Weights of a small mixture-of-experts language model, trained from scratch on English Wikipedia.
Size: 14 layers, vocabulary 8192.
Experts: 64 experts in each of 13 layers, 32 SwiGLU neurons an expert, a softmax router.
Training: a variant of SOAP for the experts, 264M tokens, 11345 steps.
Below are experts of layer 7 (counted from 0) of a mixture-of-experts language model. Rows are named router (the router's row for the expert) and show model dimensions 0-127. Each number is 50 + 10 x the weight over its row's rms, rounded and kept within 0 to 99.
After each expert's rows: a language model's description of what the expert responds to. This comes from a sample of Wikipedia text that the model never trained on.

# expert 32
router:39 63 55 49 42 55 64 54 46 37 63 32 49 50 48 69 65 57 63 53 54 50 52 37 53 55 46 47 66 71 55 47 57 39 53 41 53 69 44 58 37 44 45 63 52 59 64 61 45 53 40 67 46 37 38 45 78 45 55 43 54 59 57 38 50 55 41 62 49 55 75 63 63 31 44 29 37 44 57 56 40 49 44 59 45 44 45 43 43 33 52 39 42 38 31 43 68 60 41 58 46 54 50 44 49 50 53 42 44 46 31 35 55 38 53 40 56 56 40 50 61 67 50 46 61 51 56 45
It responds to: Heading and line-end markup. Closing == of section headings, paragraph breaks, closing parentheses and table cell ends, such as Seeds==, Location ==, 2), blank lines.

# expert 50
router:60 49 45 38 46 55 45 33 54 65 40 47 32 28 60 51 62 55 57 44 49 72 36 59 44 41 50 51 52 57 43 61 56 64 46 39 56 60 61 52 37 40 45 43 42 57 59 67 46 54 59 47 51 36 60 43 55 69 42 47 71 60 57 42 67 43 55 65 50 50 58 49 58 38 39 65 55 33 53 43 50 56 57 38 48 54 47 60 44 61 33 37 47 56 45 44 56 50 88 58 39 50 53 39 55 63 50 35 52 64 45 55 48 43 55 49 61 49 54 50 54 31 59 64 70 62 54 52
It responds to: Single letters and openers. Lone letters, a space, hyphen or opening bracket or quote starting a name or item, such as N, b in Kybartai, (Note, Hindi-language.

# expert 48
router:53 44 40 41 43 40 37 37 55 52 51 65 52 50 58 41 67 45 56 48 29 51 47 55 47 48 65 64 42 46 35 56 60 54 40 38 51 51 59 38 44 55 45 42 55 52 59 57 53 27 53 69 43 60 57 55 41 56 68 46 68 55 58 43 66 53 28 54 48 49 55 72 34 20 38 40 63 38 54 34 61 60 48 47 63 41 47 59 53 63 31 33 51 49 62 41 56 53 60 54 58 46 59 36 51 56 47 33 51 43 42 49 49 45 37 52 55 62 45 58 38 31 51 60 61 54 46 40
It responds to: Conjunctions and short fillers. Conjunctions and articles like and, or, an, plus list-leading hyphens and short word pieces like With-d-rew, he'-d.

# expert 40
router:59 67 42 54 66 41 60 55 54 48 34 34 40 36 57 65 49 41 59 45 42 47 36 51 34 39 48 46 61 46 56 50 58 57 48 34 43 62 40 57 62 42 56 55 71 43 44 70 65 28 50 37 48 60 42 46 57 44 54 38 51 57 57 43 32 52 46 59 62 47 58 76 66 59 52 72 57 51 45 47 47 38 52 38 56 60 50 64 33 33 57 40 47 41 46 66 41 54 46 59 47 67 41 45 57 45 55 50 58 53 64 51 56 59 54 43 42 52 53 42 52 67 42 59 46 59 72 43
It responds to: Sports teams and places. Place and organization names in sports contexts and tables, e.g. Central Michigan, Minnesota North Stars, EuroLeague, Kansai FC, New York.

# expert 46
router:38 58 49 43 47 41 45 55 42 44 47 39 63 45 65 48 26 54 64 46 55 49 51 63 51 50 65 47 40 44 47 52 52 43 50 67 53 41 58 54 32 57 55 50 61 64 64 36 40 38 44 37 71 49 47 65 52 69 70 45 46 46 63 49 69 52 55 43 40 42 65 34 66 39 56 57 56 42 56 39 49 57 48 39 46 45 42 45 46 54 44 47 39 66 50 43 50 49 61 58 57 61 54 46 84 52 64 44 58 65 50 35 33 49 44 56 57 57 36 70 39 55 38 59 54 40 57 43
It responds to: Sentence-initial words. Opening word of a sentence, section, or quoted title, usually The, It, This, She, after line breaks or periods.

# expert 44
router:65 39 31 50 60 59 61 68 50 50 28 44 55 49 52 42 49 47 73 57 54 39 52 59 47 40 35 34 46 54 45 44 38 65 53 62 77 29 34 54 68 51 46 53 61 48 46 66 46 52 52 40 60 63 52 43 35 53 57 32 59 56 54 43 55 53 61 50 38 33 52 49 44 71 44 49 47 48 47 52 48 51 54 57 48 55 57 38 60 46 23 39 36 67 67 54 43 32 48 53 52 49 65 50 57 60 59 49 54 61 58 46 49 40 57 43 50 47 59 52 33 60 60 55 51 48 62 36
It responds to: Word-initial capital pieces. First pieces of words and names, often capitalised, such as J, Ch, Fin in finishing or Finance, Adelaide, Best in award lists.

# expert 18
router:62 56 43 48 67 49 43 37 71 45 62 41 56 60 55 51 29 30 35 59 70 42 39 50 56 60 42 53 61 50 58 35 66 44 62 40 36 67 54 54 33 51 60 38 56 43 38 44 44 48 59 48 45 52 33 48 43 63 63 52 53 60 49 42 44 60 36 41 44 36 58 57 62 41 50 62 40 50 49 44 54 67 53 57 42 59 55 44 44 61 59 46 40 47 30 75 56 60 45 44 45 53 56 44 46 74 49 48 42 53 57 56 56 66 60 56 59 56 56 63 67 41 52 55 57 70 45 57
It responds to: Noun endings, place nouns. Final pieces completing nouns, and nouns for places, fields or groups, such as area, region, species, -ology, referend-um, be-ach.

# expert 25
router:59 37 52 59 76 57 49 44 51 42 42 49 41 56 51 38 52 64 29 39 48 79 43 48 50 38 55 59 39 55 69 41 44 40 55 49 28 42 46 65 32 58 36 56 53 48 53 66 56 46 40 57 49 46 32 53 44 57 52 48 52 44 56 45 52 52 58 42 55 59 47 46 61 51 42 66 65 50 43 50 66 46 53 52 44 50 54 58 33 56 71 42 47 26 55 55 57 43 54 37 41 51 39 53 48 45 51 53 64 42 54 57 70 57 55 57 56 77 45 49 60 43 47 49 69 76 54 59
It responds to: Foreign name middles. Inner pieces of foreign surnames and place names, often Slavic, Germanic or Scandinavian, such as Reh|ov|ot, Pawe|ł, Sver|ig|etopplistan.

# expert 56
router:40 62 49 68 65 59 70 46 55 50 59 50 51 47 51 53 66 63 62 49 49 34 69 53 62 54 56 31 75 60 45 73 57 39 62 41 70 53 57 39 50 49 32 33 59 56 50 53 40 61 37 55 40 48 49 52 52 55 53 43 58 39 52 50 46 44 71 53 47 41 57 57 55 47 78 38 35 37 40 49 39 45 53 55 40 47 51 51 37 57 63 47 44 49 26 53 57 60 51 43 56 57 45 41 59 57 53 38 50 52 37 48 49 57 55 55 55 52 41 56 69 62 46 52 68 59 59 36
It responds to: Sentence-ending periods. Full stops ending sentences, often after a number or name, plus paragraph breaks and heading equals signs, such as 22MW., 2017., ===.

# expert 11
router:50 48 69 41 70 48 54 19 40 60 76 45 49 58 47 45 66 33 40 58 65 73 45 60 68 55 35 44 69 41 62 40 57 67 52 49 43 43 33 59 41 51 52 54 47 54 58 53 44 57 35 68 58 37 45 43 52 61 42 49 42 48 67 46 55 49 35 35 54 37 49 53 56 40 38 39 48 51 48 41 51 66 35 50 49 41 42 50 53 64 48 45 46 41 56 55 40 41 53 42 55 62 33 56 51 51 43 50 58 65 57 48 47 52 66 61 60 57 40 48 48 54 49 53 58 62 68 42
It responds to: Word-ending suffixes. Inflectional suffixes that complete a word, such as -ed, -ated, -ing, -ures, plus table cell separators and closing braces in markup.

# expert 42
router:59 51 38 34 51 49 42 52 42 67 52 30 36 51 46 39 52 49 50 59 49 74 60 76 50 53 55 54 53 48 57 52 50 65 64 59 47 54 45 43 40 63 43 50 42 56 51 62 47 38 53 67 35 53 54 53 55 51 62 50 31 53 59 49 54 80 37 49 45 45 20 47 58 46 53 51 50 47 37 56 52 61 38 43 43 32 63 75 57 39 50 49 50 56 60 54 24 47 49 42 54 49 42 36 50 47 55 36 47 40 54 43 38 46 42 54 62 51 50 56 45 29 45 65 63 39 47 38
It responds to: Th/Ch/Sch openings, mixed. Word-opening consonant clusters like Th, Sch, Ch, th, plus fragments like -end-, -id- in French or foreign words such as p-end-ant.

# expert 5
router:55 56 48 50 58 48 63 59 44 46 52 55 39 51 49 59 31 55 50 54 39 54 59 30 50 49 52 37 41 55 53 34 44 56 62 40 52 43 21 46 55 51 47 43 46 34 33 67 53 54 38 42 37 44 47 49 43 49 59 48 47 74 29 44 49 56 62 27 35 53 48 57 53 55 69 76 61 43 62 45 54 37 56 47 46 48 42 60 47 51 59 41 55 69 58 61 62 38 35 48 64 69 49 44 50 57 48 47 59 58 37 67 54 45 45 31 47 60 63 48 41 58 38 45 64 44 61 46
It responds to: Capitalized name starts. Capitalized word or first name piece beginning a person, place or title name, often after a table bar or "of", e.g. Re(quena), Port, Man.

# expert 2
router:56 60 46 30 58 47 34 45 44 50 49 45 41 59 54 44 38 51 44 52 38 23 54 41 79 44 35 46 50 54 55 35 51 63 61 72 36 49 46 61 38 34 31 38 54 42 46 42 60 53 44 49 32 59 29 48 47 46 64 51 65 50 57 65 47 68 48 39 55 49 53 49 52 44 22 57 49 39 27 39 49 38 39 55 62 51 51 48 62 48 52 37 50 60 49 42 58 56 43 38 53 58 47 28 54 38 49 51 50 32 49 45 52 44 47 42 49 49 49 46 69 52 59 51 41 43 42 44
It responds to: Adjective and participle endings. Word endings and common descriptive words in running prose, such as -al in normal, -ic, -able, -ous, used, known, local, original.

# expert 60
router:52 46 28 50 53 55 45 47 50 41 60 48 66 63 46 68 48 29 27 56 43 53 33 63 56 58 52 26 42 57 65 35 39 57 50 37 43 55 46 61 46 42 39 37 52 48 62 46 50 45 49 54 46 29 54 46 72 50 50 53 30 50 63 53 41 47 39 36 41 42 39 59 59 38 59 36 37 40 55 41 40 62 33 53 55 55 42 53 63 51 53 37 50 56 39 41 38 48 59 57 51 40 65 37 54 59 52 30 54 55 49 57 71 52 45 44 65 59 65 48 39 39 41 49 49 64 47 44
It responds to: Noun and verb endings. Inflectional and derivational endings completing words, such as -ing, -s, -ations, -ory, plus general nouns like years, time, law, rights.

# expert 33
router:66 44 55 65 66 28 45 56 67 35 57 55 54 48 64 39 23 44 39 39 42 60 55 55 52 37 53 47 61 42 61 53 64 45 58 38 43 62 47 58 45 46 53 55 41 51 43 40 59 52 47 59 60 65 41 41 58 34 55 47 35 34 48 37 69 53 68 48 57 40 45 52 36 39 31 45 52 56 56 48 34 52 62 40 66 55 54 55 56 57 42 46 41 48 41 56 39 26 49 40 52 67 39 49 61 50 50 46 55 30 35 53 55 45 52 30 39 39 45 50 43 48 44 50 35 58 54 40
It responds to: Word-final pieces, ordinals. Second halves of split words (st-air, th-irty, thick-ness) and adjectives like second, third, back, main, long, home.

# expert 47
router:45 63 48 37 47 41 41 50 67 40 57 54 33 51 54 51 45 33 45 43 27 33 37 41 48 54 44 60 64 52 57 27 54 45 50 59 43 57 34 57 45 56 47 55 57 38 49 50 61 44 40 40 55 54 60 50 22 56 62 45 39 55 65 40 52 59 65 54 36 37 36 50 44 60 58 50 32 42 33 44 65 44 53 39 60 48 42 54 44 50 60 42 46 28 32 75 38 54 41 52 56 67 55 52 56 60 53 41 62 47 57 54 48 63 58 55 41 46 51 37 48 69 52 54 39 63 50 43
It responds to: Mid-word and name endings. Suffix pieces finishing names and adjectives, like -ious, -ian, -ative, -ville, -shire, and Thomas, Court, Democratic in names.